From a checkpoint of a small mixture-of-experts model trained on Wikipedia.
Size: 19 layers, width 224, 53M parameters.
Below are experts of layer 12 (counted from 0) of a mixture-of-experts language model. Rows are named router (the router's row for the expert), down (a neuron's output weights, with its number) and show model dimensions 0-223. Each number is 500 + 25 x the weight over its row's rms, rounded and kept within 0 to 999. Numbers have three digits each.
After each expert's rows: a language model's description of what the expert responds to; "comes before" lists some tokens at least twice as common just after its tokens as in all text. This comes from a sample of Wikipedia text that the model never trained on. Tokens count by the router's weight.

# expert 12
router:504472492522475483477502490469524532547496497510512492522445465508550491471520521527499513524496509480491514501483463518475501456546524500508493538501490469469497531519558500483487529478537523468500509499504502509510538491519461537499546489509494488472486530488487495492519509539481493467516456513495501437478514499459489492533482499497480540475512503523522500498484489472481495490524446483547469460519502503472509492430524500494487552517506526490512470525479519500489498453505474492534537518481473518483480501468532523514466521549508498472500504531482526527457501492446460547522462510493510472473462490529530453515476500526506498523507451501495521514516561521458539519489
down24:489520512535498540553516485536516530529542509496514526482538486456486560529527535526516534469519525499507492479518547527519488468583494453496484480529464530472520507518489492501473495519470549516500503513489519473512520466507506500498501494513466492493487525482520491461509450484531493514474485491494481493463511466482475523456486468444487527526512486489500481489501483502524525501451500521476467501540522484502537472520505502526502490582458503482519498489455529474492495458543515489501505475524487502505507472470536520528497463499495527470512534503491495522504484497476504488528494447512462530497511485503463463508479452458490531533514529455523502505512479476475484495485
down25:445492494544473492495503515482522492486473506539486447545501478561514479503505497547504435490457467517523526467505499509531461508457489496493524486483461497493490499512516464552497518519539490504459490525481528510500482538504521543506500497516517506490536503522506543475493495517459554530483489474490506513517482519528487539531521494541481491499509462499477434468486498490459438493521502479538531492489537484482534495507486498517503487486507492484480514502526479535499485450520511506489482529458522499508501482497485510466502538508569493506491516485523508461523479549542469521521531514495525500483506457475500526476518468497500442461510533498479510541511519464514486484521
down26:498496483503521539440506521489551543524506500521513468496495450491508482490524492531552461465481485565529524493490501490528494503505533455476503510512507519474487481528508469487511488527507525514493464505520503470515492534504479538477432468506532486503544507442485508474490530536542538506475465496525496544477491525481507529514528489515474518494515507526529502530478523481500490502487510501464515485480510513483510496482469506532489539552446531478543503498487531514471500493520500484499496509508540479454527472452523428459492530490503472499493475517473529475494447494476466498501456502491529491512470495487494490511484517554527505520532498508523508518515486443498479461527
down27:525453476499493506516472498530466524484471506503474504466468550515501513490511498536482539514478493524439517514488485503528501500479533514496483499478492528486491487494526503450520478478499502493469484518465494461503484510518480484526445521524444516530523505504509525447508532496488470493535512510515500492486499477497510539496502471509535455489490494513472451506487549514551486525526505507511505535499494452473486503509509534494488536484492528525525463522490480477464534470465521511459515518521517533500548511517488517465497526513523524481498485417502506498471463499518479509495520474495513460504447480532521531516519540490458415516503485553507493548475536527521509499497
down28:527494531514551509478553476490457509517497532495516514481493534503496501484485481515479511505484499497517480509493524517511511469507487483518509485471475489499524474513509480505503483557527516482496516497496520493512478475475523519522477527474535488479456491531486473521532490519455515504524525495484486498481451546445480495529440467488479496515472547536508483487478482494457513515532502491535496488527513501539519500501448499493514460452492497526526507527465528521472458479485478554510502510548531512542442467521477517511472495478466514553549475501442451521447513481504555498479471467501482501478521550536534462501493480516499451512514510500499511518518508488480531486494
down29:464492516531480492462526518493535505545477499535498439524497458546536488527466516492520504485475488519483476475512561488508481487507516486499543551529458461499500494469501510494513464476471447460506490515510570531498501535478466527495469507518529489527476496500528548483519503510485484533502479472550522472524496455476482508482482487522532519503527510513496513466513470510479501527538494533521530526545463524520497479425531504468489461549497475514481521486519509539483520488513506482483529499450531461472495490483503512524525501526532500509490520491499514476509525512522473490504536479493474462466519546488508458528484487495493535516458468488485493516492472484495486485493
down30:470489495492546515529494507493509496486459517468514498495513510508455518512486493520500505541479484519507504470458466503469493464445506454508466520519494532530490483492463485486484547486509522483491521528470480512507511520470515447508501464506483469516499458495497559465486489535469493466494463484503492494529482478479553477499497575524535523473500498523573503510521456507507464507518492479489514526462493453497500528458491486498482512497469488490502525492508471497490534493501465529539487493520522506505510513468496461498534494537517513524495512524553513500478494481532503501526482504479530479521509529516478515487529523550469564530466474556491489496484504449503537543549
down31:526480504540469459494505487482510484496554491522522514517487477518517442487491487541500513523514498446492500529529504495522476514446488481544517516519497491543583487525495506481482515503508520513511502500510536481496482505513482556510495526513480510500471512545481496508521491505544477512454491516511493492514521480506448561487465478498513484499450488522521492472474519448501548462500490512496468479526473494507459475530516509512523526501480497493472516498475482468533481485532476524471479521487497564467522469518494513530522461491504459484495501480461472534465503507506472498530491519518547503496491472498510545484474520497482481518529536479493557512508492483409502510487
down32:507480524534476546578508494490554460534505489487471477493480470503451511524503483515554428515532506526514507535510473497477502536502506479486480496459514476469499512527495536533496489498493477565485498543528484451510528518494503501506511458492470494474498531536521528473520457533495496511504510482491527497519465462519484508468474477536517560511508488559502501499477462471497500464516472488486503532533513479517515494504494471491501524508421537520483488500536492496462499495495478491510476468507500481490487501479497468503487482505525512501524492516525500511446465487501509502487488539547524497485477536516489529484524516513453512546518504504525461508492477503463489524553
Description: Whole verbs or verb endings after was, to or he, such as became, played, made, used, learned, producing, garnered.
comes before: "to ", "the ", "in ", "by ", "as ", "a "

# expert 14
router:523509513519531506524466526501489501477509461510479539474538507502473549502477502507476498499483489531506495483518509462523512492466480471478452457488490454515523538482479491494551487481502494525543500514519455538521490452500524512457477516451497476524468520487503497485501459516446523532505479506527548504522503446533539518515530531437549509510499503490466489545538549483482484481503579478486527494483518476539506496498450489515542530488518521498512537469502491486505448495529533488515486525514463493538428524496486499481518494471503466488474518500500504514515480508476501522515510494503536491489456524502478472524490520524478514508505459514483473504528512507508495470482
down4:493505470532488532526495487468474474486475516533511503467561529498499481516518499487515497477478491500495526502514466533518491470502521521490453494550464524515478509526497509502485469536493499510505466497511473488496483492516524518514514498541507502463525503512515513518566500512454468473442451493538511518522492525493476506473493490485521486468532503526484511512530484519465505515499497495459548488519495511514537496462531483490515512493493501484468535522536442507448486545578480503525465503476481465499487497483513472510483476523498482527478509491504512513478522495526501552490498514477523528504531524487532534537518525451450443492449493528455562505504452499493496458484
down5:517512495497466516479510546486552494499510516520548515481526512506478530491527497518473505490502530460498538524490486440503507465446455499558534488453451528449535518525471500491499493522464552507499501502498475518493517497484460497531498473483505546464471477483504485478495500499516484517521481481517490496485517496495551522515510487538491479496497498517527487480475484533552506516478473501506497524571455488477456489528487532459465515531514447504548492470490490472537537442497485501505497515464493515505500492517458507531524455523489535514519527462475522512498506492536509453528501481479502493476485497500497541506507470491509512489485561500504450494496506481529519530529
down6:446465516517512500498533483493487525501514471495522493559497529482473469488517436508465507510464539475526469488526527474527482490556515495526493481505513478489546517536473503487505487530478468494474503474534534541508504521548475491489512473513541461508486509474524486481556460530507520478494522517464498532531532520556515535468493504491474512508490509498485501465443502503455546505491506500504531520515492491486472470529508538491458519522463443508537509475506457528474447462507474514504514512510518531539508495529506473478509536486541480508462494523483493482503503446489515511508499518510480508496511511460544520494502502509499498490524476460495490516520498453457513519454
down7:521545504521441476518510529479553514490505530508499521461511520511514497484508519490492482504514497491533503497511478505479489437461509503488515512475492468515532483502511480476487469478488493528480510495511552465455562488488486511486475489511526486479508509476546508524484527529521429503474517501533492508510484525485493480483519546503530520461484482476512477510521498524508463507534506514510569484526440531445460511521505547488488516493518492536523486516508514504476505479507540488504502465504496491496475460524470513442457442527487482467514480464523493537517508489549486497505534512475498523481479493473526545491521477493541498478489515528517498436514533501495468484552
down8:508487462511533496514505495516490480489525485527474519485509488526497492520462474466546522486526492472502524450505458520507476532523501506523471501484492468533473462497545530498518537510460521510464484524527488456475496480504508474459463521490509490529516498499512520496499551526492548526485559527508494509526537472541492534487467519477519500468505467512463496483500479489455489506510495480571537523432520459507489475499514484528494461482546483514506522478497468491465457461495499517495478492546511493567513498502478484471516488480538450499515469520529467474517497531525515495448491550514497516501531478524486525502529530486470496527503494493545495448503491516492489514500
down9:510522541515477499512480488490541516524463508522565511489465465489491482483469523480494515513503498526467486484503493573480512515516506524486539526521479504544499496550488475517482521475475477474525490538497447527518520510485476521531468475499477530495511479524487477563455497504527469488531477467463469522500481456475519525511475516498474499500487515459532504475530477522485496537548471514493491547513518552443471504496483512485517503506512534552518501477507456463512500525448484516473506462472471518502536491478485528472495504491511535495488510492493494470484489527501517479530529504528487484509520516521521506483536459492462509499495487523540548513437491498464509456473
down10:491509517511505505501499487507515481434498518527520479531505484507489483478477527531495458513490510513493497507508488485493488494565499509515439518511496531490530466520523553549475502491502533488490458528483551552500518507521506469483503445490527496465524517453484520555447477511506540514508535507493487542463492515516508503503477459515502531437461511466512486481469467510469460494511487513526504476442510513462529493495503528515523467485475451520444506539462529458526464503483479544470507483491501505453515494524496494497501511536488458516502499494515494520524516501508480455499525511529466516485497458508488517520536471516534508485487533486499511468535479528514468504535
down11:495570534507479510527483428517530497514474508482479524517457500502513477522497523526480473542506521509437499509480483458505520500505529542469526431483535510527509503532532523521527511463513563520501528504516513502511512502507488478499499534511487475501532484541518511535504509479467519478476534507534496520485461470508479496519495466497466509557506502478511521500499484478489461565506495493476472461431472514505477504515513493496491463467503457502467480504493478444522500494494489454448533520489527541504486520520498459525479516510517487469527493553474497462505491514485514507533504465472489538510503494518498512500512513533466526507511490519523494496465526474473491500454
down12:516507476493532492529513527479482518523513487500503517494498526516486517479527483480514487537496477520498496463528508464511552536540540430486474480471476492484493474506543504465545425455544510516471464516507527495529519499490519468508469459494474474517489491486468465522510502549527502510490506528443506476482508530454474516502524492478471474507522456495505461487512516466540530503488529527495504499486517512521532528505475504511529463480476508535521506492483531503462494528497504492508508482532482485488456515503501488510520521502508476523501522513452503541468468507470502511531495466566493524502497457539471517559456513552497472530497506492503506494495489449498449536490
Description: Final pieces of split words before punctuation, such as -al, -ation, -es, -ers, often in track lists, chart tables and taxonomy.
comes before: ", ", ". ", ": ", "\n", ".", "; "

# expert 7
router:488527512508533508506488509506599518534488499486506488503523515472513469518536531481503498502546483502461484516532492536517564447499520518485439484489487481504499498516496481500515508513440540518494493493503503490510510531484502470495491480527500452523497459471476484496505489461456477529483450535518512496536453472524467508485544550489509512495472501497523472474480503461508523484491499493508564496498453493534486480529508516503478517493528469470497538467515501483492514507482542496545504502498472499535494506470486516493518473499503489560513488540511466482512472488503487511505486439444489537489463494481499481507500472524481524515514450520551504554472504485517517495514
down4:500489498495460561499479498520531484539516505508494515475541484450477472480515562509524504482450476493536461505487472546472536498498488517476530487513552490547548509505502518512514536538500491526509504512486523521477547498490477503527466498488516492492501484491519513504540481475505520507474481483510497453464524497493444491454500508488509459460498486466540456480491518527471501468500502503485519500511511516496468494476500488469492475525516511494503470533481453520499516508449503521488476490493537493489525481549471544463452483517525560491482536475466494485566494513491552522546497465482499506504496539460511490514474471515543497472518492527511498537494508480460506514524
down5:478516552518507529515500503479494444553531524519521545494486469497493513478520482526515488465511520511521522476509470459550501502462448480504507465503461525512491484511489518459499534500511508450506508448487474481499531496513468506498450460495490509482508473454486492499508510488489522507526480432503497538487521547518524512494516465534503532491500447516470520531497493508503545475489531470487487482482511516500523459506523495512506475483521498479493500491534519493512481479494489481530528506495551492449498531506501492543511546501485495532569474504500525464512527540540448514460489523450488472483497507503533531498527424520474488494518498518545484491510513507505483500467
down6:519496483472549487517522483512515521516480508481469476504519504511496522472516488491481535456544510484520491474480520490493452459485477477558468515482475506493482507515524500501442496445479482485515496470535509520500530499512488502482523509508519527518471438506468524521504487441445483481466541510508504480493469487504538505503504514487509509489525515531496521520460483549458542489513493510511514528495490441504501460505527487516501505528489528519472458485548527535522537480504526528520526521527465496536504516521490485537464531530441473491505531505507493471504530503501453494519542521475537501523550475464475545456513464508470460482540508505501474460520482487503518494494
down7:521512466468550521481502475522495469531467513496496521440493560473524515488554528494522468497477523513518495503477500504516484521483526490451500531499488499504487508522549516533537478521496491534518516484486543481520501501484476512499438487464523517483476484462490483472494492491480493523544479522550478471472506520520485514481488542473505449511487449493521502531563481493496466501507494481556502472522500520513425509461510512505513501510507485499474472526494501494503509496460457441520520489498516518499530471528516490455515530511513519476523480503449472491509537498442510521464508518502532476495483479543486497524550538497512523532534507482498490450515464512498498498493
down8:516494489472505500499540472482474492516537500494460492511508521561501566500505463503456501508523481482504490501498536480538441528462494514503469469526507462477500506504508493496460487462495542435520537497545476489498481510477484502500489532502494547470488462531569494523516478472475505483498496469478515543487505472478509543490532541494537534457482500512524545525475509463457578494511516481508489479538530447505509496512511449494467512518472509493526549514532479478462498476501479542503501510497503510497483529504522482528473530494454512493497531512534521514514501487539506504458484505506497513503503522471525485523483475488506476502489513443517509470505515512517513491460
down9:522482489449530544505502486506519505513486492429477515504524527507488496452513459514464471499528535513506506495489477494486479574504490512514518512477508504512498530500512544496562510456486527460453504527512487499537528514497525512441489500478521553450477469544525526540464505480493465498550471499465496489493502479490547492489514520454483527535511499499490489502505510529527504515487538460487548479478479506465478499471461503522475525464522493480499491522494525512534543495488483491515489494492501517514494498511463479481494477475512489554498488522521537514512502505460502475552542527545474519455518456504449520521498476515507524490499506507520500484482470447495487468513
down10:514475546564511447504487525496462508521523468477524449479554506495550520542489530508522552508425513490505479486511479513516478476518481525538450565523506501506525548490490490477513504492526501508482481536497462475466487524533484535500512494516517457525530495455530532473464501499485498511470453487480489531497499500486494521485515492487502469461474530533448504454483517502492538506516472497484483487524525487490484452481513500510478501481486534483504492452473468499488500497552513502492573500523479503548523476529514501506514509503475511501490467504507472504513516534501538522489504485495509513509486481509479478514455479515497482436482511472505487497510521451493499503536
down11:490508499459532481483515424523506481525485524479500491528514521472482526473480532545490459511516495536493504488524537531499510525516509488533519500485477512515461530495497477500497519478506540503490493523477512469470521468510520489466473530498548484498485508491531484565458510498505461498514499506511516506480538566521512492482471496486542508517502504511472530451520524485501488537517518517510451520555500474488501494501441490503488529505505566492481501520482498524477460515507509471441428484495509501495489473481485530483494515495547513497503538533500492511470526515458484492475494501572489493519506496508449431447530536486496508495476511516480488488514493520474509462489
down12:500478517483525505525493531511453489494485454531495489520529492518498520497516493482466504501448466449501472509494541434545500518541509475518476511513487503496510508515501487492477503491473470490499499528524496504466486442505514546481529514467500486538484487493485504512497476498458525518532544512441517547525489482504476550503546485473548516503553492566451491488497515488463485508470478498467491492510521468543490513507505517490508491460497501508514493496494464508483442478528505552530538508505519546508525517531537501516483512501495452484499485503511521488461481508528476487464482529456518508562518491461486481529481468512503420512485514482502502510517513517479509493527
Description: Middle or final pieces completing common English words and names, such as tain in entertainment, at in Beatnuts, law, commissioner.
comes before: ", ", ". ", "-", "'", ".", ": "

# expert 4
router:505501516519499518509486504513495530497524529524445546524501499469461493488478467505485462506525511497505490474545473465489476523507478540479466501455530516500505499509492496551481493480506488483557519534532532473483510519476522479490482526471536487516547526519507480465488491497497508460522427442527483516499494507501511521462472470516539452558480482491505488518522510475568515488495495450459484534531518465525520462530498467519521479515506540532481488505552500467474494475509500509536513506443519504511513508464490507478489513469527487500530509508496489478491513525499505482447527483534526490487531504484539468517544502542488501511476505491507517508472471446503509461519
down4:469489529523504520491501503445485486526508489537517520522500523502534506505494526492506522479503441441525530484500536532492532493517480489489469504513504515471486515551468512496523537533476504427483492449507438512518513498506505467490503487499500517488476519514459523478486463493505479474517510548541486450507518525482535458500479507510496488538502542498511486466549508506480470521516475530489514487459437510495490513484492493545490463457513483530466506498512508508489497496491497487512528494574513481489457527503497508455502508463435472538546553486520491510472521501515471531515504488484528504516489491487530479493508502498495539447512545523501488470507517514544482529483
down5:485490517502470517494515538532515512512452504466523502509508500482503536487543498554451460499551528508457495502471497494514500486523466532523504497519513506500501485468497476511522508522522549467462525481455519512497499538467502481490555501442458491506528527539492479509488466460535486525501515474517525515463539489482491535481499495508561522484470498496465526516501482524517504490504495469514505533479469540501492449508494455556490494497481538480468501499526465468493473506493498490505449484512467507494515457506490531479504491458480544516525478496550480515502487506510524502443491559483492499455473552515495501536477488498496487514520511554535523499505453507493465492500
down6:513488476513517556531470504515514531518504509507494556514521513486474485475504476487545483505530527510536513502491534505453511557463486548457463420535490479493533495481491481504493493494528491513509524496511522476485471503489509478499464463459496495474521520509533509509476487498469522485511478548541462426514469516499515526528507488475500477520515537502486557488522473502500477522517494503482493511506487533495527497495473523519484493504526498537512490545529532473447513482508495502528489475497491574519528495471457456480538507487487488479444515513459501516495464464475478477526509524465541492503486488477533477516497493524513541478520508443490526496497473499482475526513
down7:484495483520506505467496490484466514497518497521455493497500489506496514511514535479521528514445519490484490512569500515494555530469491468497491496503472476517550506511486524503540476483504513522511487520462433542504495488527508479489494498497492505530514524455475494534505450481525486517511467490450530528478520490478549482446473541494511485469524517505445493489499489490506531461502510515491498489497478465514495525491528487499544506541507533536523518476502528515526534527508479521463508487427518460519541489519505538528505513518488466495450499487488474515493462522477497504493512466447479485516477532459509503497542491530475510517441554529500456510455501537516522495510
down8:512484511486511497477493520488486515512535527533476476521510538517489491500496520484510445530442482485483502527466497522478514510531486517558505487507487497471498502526542502542519497533481538499520497484499496500487507475497515456504495495448485489505457545535503544517477488471550484506498502492466482487502487472547493491528530523460487471536485512471506565518518508545503506474488479487525508469510478492525513485523480521518503506528522559521472466489515504490516498461533449505495517508448542528485512507513487464480486516470465480480540457500510446491530512493488500461526510522465462461511490494503549503481482505532485566548505450458520464530476505486456491513510
down9:547499488501517487459491488513518522451466473495511490500498512515526485495474551492466523512530478479494482505495519470501506509478515526488544530470495498533509527464531483509476487488518529524526532490477551482477493488501478526487495493501511498518456483506464494494529498496528487490519474539492543496491519516459490484497444478517482447472582505497549535529463471500510468484524504501512482537514503505526526487522531468488541524506508497511503526544487530531468498428465528488449510493505512523488473501482526484505514476477477442523486513504483473525536513487490474483546499426545501470494503522513520494549525502493523496479496513503515486431531476494537508462497
down10:477523516474515504508472467505476561493468492528466461514528530463495504500535501491495436473534490525476441474440509509531519515536538499481496485506531535489501499483537450524505492471513519543499501501483463456523540480488512523518480443453510472532525489474534520490493463515493513548549467516488528523483484505484510506508523520448512525497487529489500519492541534527482477463474533452531465515485471522504498485554533472504491481501491518508557534489511493521462529496522504495484483468513489516499513537525503497512519477488498533505493504538506495495505494502498460500504485509529448516468490510485486479457527530459501469482518483485440511472520486511524484516514
down11:544495492482498485509511510533555469468477469509517544510493518489428517501458465471513483505522493492489515502467480492457539531509492477495445456522485466524509467496497545494524486476497520482512494525495514518501499518480522480481502549500496455518488513513479446538486503491496524479509504491527488525498496517460455517532491484512499531529496495496480515479546491489489515487491482505412516511515469496471459498511460487465523480488533534534474525491531456535552568504476519506499475489507459519484531526453495510539459489492490505499469489562496517507509469520508524480533526495490539524517495473526507499499501481514512555536529511505505492518490493468538479527476
down12:513507520413488505525476481427487507508471493491515496495477479515488520504513506521494492536504495451489521501496493503534488534524522486542496533496499501532437525468497506480503520467528486519454491527480480549479493466466501482474510540491503561484490506498506529490495534534481492476497497500500517513526529527509514490493532485435501466523507499523522472497513512487536482496483489463502544499473493496496479494451502522535498483504494489480533530502514469468492520564547496511511513499503529538517506546495478499433495440492456509475490503525489469494461490491499492569446546488501485462516520495508526477495476536491460510552508514484510497497506525485523531528480
Description: Table separators and blank cells in sports and election tables, plus "on" before dates and labels, such as "| ", "on ", Coordinates.
comes before: "| ", "|", ": ", "Year ", "Title ", "Date "

# expert 18
router:504505529549508504493481558470463476447505449477483487479487504555476523454491498497465502521479487501516492476470522487560478487538531495515541544475489503526493506523469495456518506476494458526505486512497527513474514490480509521468503522474489536495483493503496466538509534464517511537480506477530522452558503478494513468500501480490546522478462512462483517504504515472486506539499503512531459515520537511495534503501503521504505480487543452500497507493476486519486521481535491485483508522522551439505486553494491488520524474519534516518492500505454519540488474483514500517481484479479494546530480549494471551473509512514518507467478520503505513485507525538558517546466
down4:503515518447537507479512432511534513471495521509503514481497483536492454489533456509512455556498488510506466496483508523451509486448516536553453485506460475533478488538512478499461521515515554508466524531525474459470497510500511508480501521492515500471481485527510511451480504545518512514493495505492487550480487505512514516477506473525494515553496501489489479511506511465519510496472539501467475488505506528501501481489515475477495521476481533495513513531524510484498488527468482473503527476502532518535512450482512454524501559540505488511525501524480499464500519480531537449514524527506523466483471496520497439491509507484430532533528537516533490498471490497524476467494
down5:512464509496475509544523476514503557460524495504519492537499539496511533470495515456567515519523510469498469520495502524460500493480485530478525512487519459500516525512501502513491534531466517474501520569512550496484470475508448473496486497444474532496506508464513507505502503551552476483500493466483473546493504457453473490540511477514520533488491518519487471508528520506519449490477521520485466511551460509500481476515471503485512491521519461497500492543512527529496491471512470529517469527491493481437490483484472482485503494497520481515499530512485469495481567463528472486480539491513495479470485511545489553522510494487529520508492534494490492457465531508505506485520
down6:517534523475519497481499478473539431481464451503528514507534508514509472474516479525496498525494465532525460532497492493505472527527480505555527488478510479495520550517493522496461509525491500479540505482461528476535534528496483489496459500507472507483517566522476479468522498493479476536492489505503524488517492533498480506512497504500504509504552517471503515531517514430520477495492502553517454479484522510492472505499496479549522491517519464480490463535444466519491523479524483459499494455534515521504512512521494458493480464518470509466506549476437470513497498532482494512504537515469554513504510479513491490489481470513496480484492494431519489517472514534534509529516
down7:490507504515509520483500489481558504529478495506466502494531561500531508534450472551528526552477481498503487502520483495520480543531529459479475493481497502480501505453514486481497471494480497520509457487498516503478517501490503542526545491482438542515485500499491466524485456460495533461494505481516523472513521501526511499494466519468546488508533507513502516480412482504494542519508519503554525464472465493544472513506494518503483505480471508493468535501532512524549507480485517518473502488511443469512504514506494512495511455453513497520473533487492530513468521499509499519494470482494500524448500477493532502485491495504498549450505558494483449515505482530479538483530
down8:488482482520540512485572500507525490564472547501460496512448473487497514515480468496515517462463474470512505522523485481493498507531537513510521475501476465523477511491502528513502459524506521491500499507502510457581482527508503510488506511475464503480483518507523493501511470511488518497505472543538557520505513454507458509462482523453479504516492504534490528512457538492491496475532456519484493486495483472511462510545496461494451545505514533492509492508530475433482500550508524484460510495514468534481501509503492508489464445494479505472490510468503502495510546507469497498477492500479539516523505530531452497529481517477518508526534524471521488536468531511468491473528
down9:500546516531435480487508458439514501512493471499518510510448530558530474508451506531479505516531460503478512542492510533496531513505519483465483516527508547486493550531478494520487543521497446493491479503452488524477534540489531490522506505491462539499485506524509537524499467489485512500512532470524511510480519528490486531513523497511530532472526488462508477542518486518479467499480455506470476533493513472490481490513507488512558489462512532467505474453519524471465510527465482457457523499470530511512500479485470518492523522530511499513519538487495497464505496474446460503517542514500535474482485490481518499501487520519499505495531524456495523484514468475513500460472
down10:519489502508480484526504511521491542484511526463516507529507482524493477481501502540493497534513517548517526462528525504524486473483535505488525496536501486488510492507491532500484509482524542527531439491506528440470477505502498473449481468507524547509460455493512452550545523498543518504450507492524486498488486442497485463526491488499449497506485530544505503500538522520523467484486488477498481516524528510484529535519471491515473482511494518524510503500530491457470542472512483513493490510501523514493506467456480456486447514526513504487497516520503540536535496438479476518498509493512518478495445472465501492534467504460450509512515525539475470474546500522531481528467
down11:470547491450547511491488516510489490543491513479478511499522572501485503536498559501463497498474488473495467514413498454533516491523474489527502500508498524479502523512471480510476500517469492479511517510532498506491502503513496520510542503483480480551487474485483483477478476461460523493512487526486545528487500458519494457506527559495477485456514514497527505481447490532487548520545501517502559511501442503524483523502492544490472493522511483434476507518450472470513459489513490495527466500509449505503485517567502527534495496492494465513511468479516489544463530509513486536504531474507497516515531507493522493482515509491506513514504490475512490515518527502471519497467
down12:519496502489518468512505542517528495508504536514505546508511467494490549485518462510465524444521496504545555496485491481505527494469472524491519521519529482475489435513432508511501466484499455509453512530496504468540506472482463515505493503490474479486494499456452489480488504535469496504521469503510500545462534508503533486474508511477562481497501502511484561442517469560518473491510508501477537487453556477497533497531552484506526523519508515457487492504492462533456513481548495517514488526500459470468486480479516511513504513507464524512504467473506508511514536487501504527501479475500490490494476492523549494518507516509484543522477504530518509496529519494491449499507
Description: Line breaks, pipes, closing quotes and brackets that end a cell or list item after a name or title in tables and lists.
comes before: "| ", "- ", "(", "|", "– ", "|---|---|---|---|"

# expert 19
router:483496471463521517508482505540459475511553504525499481548548482492504436473477460513508497532520528515530489483517507498517586480494474538496491473488499487522504475533534517495557522484515493486517499478492520509504507535479454500489507511492518471488472516533497512528504552533494488513482520498458521498470488458510542546531502479533497460483549500555508469516517531479510460495520488496479473504478483454501523496479530493506487505475493501469529510481540492488469495513479484504497520514518505517473499523502536428497463526516497521493534511473488499470583470474524483517519504549490530465478484468483490491504487494471520466496487475482498530507476488485494459522534
down0:515537526533525499507527481525517498522517548532500507482477516505459491451492454535504492507498493557546515484495487503440500501508479471486472505459488495563493477512503507528487505540503556533547508485516494483496584486522519504489461465488519501538485493526481479503476506509478527464501488507520484513514493513517496526490481459491500489525459457467507529455483489510497494509496479494499471515489523500522438528519487476506503451515511529504451525504465495495500474494487522461514476494482524515587445489496526497509483498493454517498458542494476487490546507474511488500523493489491538514519538509509523493494505465500442508528484499458503506514499500518472543454480
down1:496532446512479468461513545467502465505514496473511491511513512498523505515521484519479464533484519469524512511571523527505504467485460457545480494516459518537543481529492511484503495539487497493526502505539538486492529482502473503517487501508493471462519489527440501538526494496462505494476478513521500500558501511517525522515459544505482470513467459467516498453507511472500503472531453528507490493483465551526486542477559500454488470509500466512497491512502494516484491513509510511488518480468513505556481497481479495507525552487523508500489488486527509497527536497496443495551434504524509484491471537492489446505538495503492514513487480468509491482470514511449514526517
down2:492441511533526498509473491490476488488480503454500530504509507528499488534554558472476468527520501516455472493480511511499518459489472513426541546477534536505481533549503528512516500456472533513475485533474557491521492515533485476474513516469491497502488485483475506450539516452529521474526516504492517514472530463513458512513492496523496555486492509474544460499518489479465514519438507492452505493503484494496505511560491510500492453517530470507493461488483503485476516507559523507479475508516462534482515528498506563542473481487481465504551489521499496520509499523517468517466510510514483501446514495513512511509492490502500508508521503475498485526489499482492498507480
down3:504477525450498523533537494510505473504528494464504489488496526472506516496473500497496502508520524513495514494537482556527538498469461492489521503542506506469531536470470484525534519481473491498484489483496514538500500519524467495523402494449491493491478507450540492499498472515530512517491505538568493531497493508476503507463500513534537511548475481519510476516521443494525515463524514511524547480476532487520497510563500524487524464466503449489533472495543504503487510500470489496457515464492509486471482519516533521472504463488537502501445485485503475522474502521513504504492520498496506508499479468508483482521442507496493537525460492503507444484498471505499523565473
down4:483507500518468537498517488556530471534503522541522529551480536495478496518440502492525498502475487518511499501492516487503459498493497483511492456455491504496493527513507463520478514580476529488503482514496528542470548521552505482489474516478484492516523478505506536497511523471436475488528478531533453515530543487537514516522517510538501529488466500472431480489489488495481461510515466512479477456515453477497484478533494506502547520521527472513512497501489495494490465572517487506490526507472467506527485478512530457521438462497488487515523508507508480539502515479481519474481506490476513538500484542530527459475515483497472508481529498500511497527477464504499515482478
down5:495524506533521533505448563526500535498481596496505480486481484475509512520524516504427479500507539496516491508484531470516481512487515495460518473510490488441498491452476441511518518546516490505507537471479501499528509502515489460510515485523514474478496514500498479508539457489533495518497482499493536478464502495514475490511562507495505509469521512481429501493497489509484504462511517461488509523533528491489536491492515484475515520529507506493515453504486482457478522480509497549528498504519476507508509507515531512483469544489497495449497483473497499500473502522489518478446467496497541493549509517512492481514554449523516480517509497526518491502569468453472488515498
down6:471447470522489520498480491511495508497507472514524507506511475508540499512483519571523521503512518479471503504513467497541461453508500460517483507487529507489485513484510500508458486496497476488495522499513482507542493483464532511501480485516486516476524485537512548479542511535486472520482467461480560484510469474511488470507476527485527502470503580469515472471494495494494505511529478516515507517514530503439513486532530514503513488493474506503482511533491492497550508480513502511523471512512422490448490569492485477543483473521551489529565493505505509471513483487481521524520488489529464499524488503512455526528504502433538504465559491483459477518486491485520495496503
down7:491526537483498533469457477475489525529480527551463504473521523495484507488493488497448547497480489529476464513499503516525498527527532511477496509500497535516562495493477490496505483511501534507518509480455498575489495515521543512466473539509503503483480496462491517451510516506497503510528506500483435549475505488491504469526485507448501483474507542499514561498532509522520486510501525507452483468464526526532486490465477492501509529512468505496469497516526466560511491542513555482479554539509505495506488489532488505518531489453488501483518505502496486478509439522459523516506504475507494504465497466524491479486502530507515456462481466481490473518492442481518493480531
down8:509475475525499481508513460461447530486509477447481518498471493487492483463513485495518518492482488492451463504522496497567477538513505551484524541504466557474526514548432566493515529477514477504499490500477532481471508526505496501514462536474527528486518458468521464510535495486481509502504523473485469483533507490513549490478511534495518450507498521534515525483485459507512505452495522497515500469535495533527535484471497510516500519482499456495530505498507475521531505528493485503538516549472488507511480562508481465497527484504511481524486511525522534516468481515491498488510516494514500489454489473475474516545450508505539485472480545476499509520492445511476483503499
Description: Prepositions introducing places, times or roles, mostly "in" and "as", also within, across, throughout, under, towards.
comes before: "the ", "a ", "200", "201", "199", "198"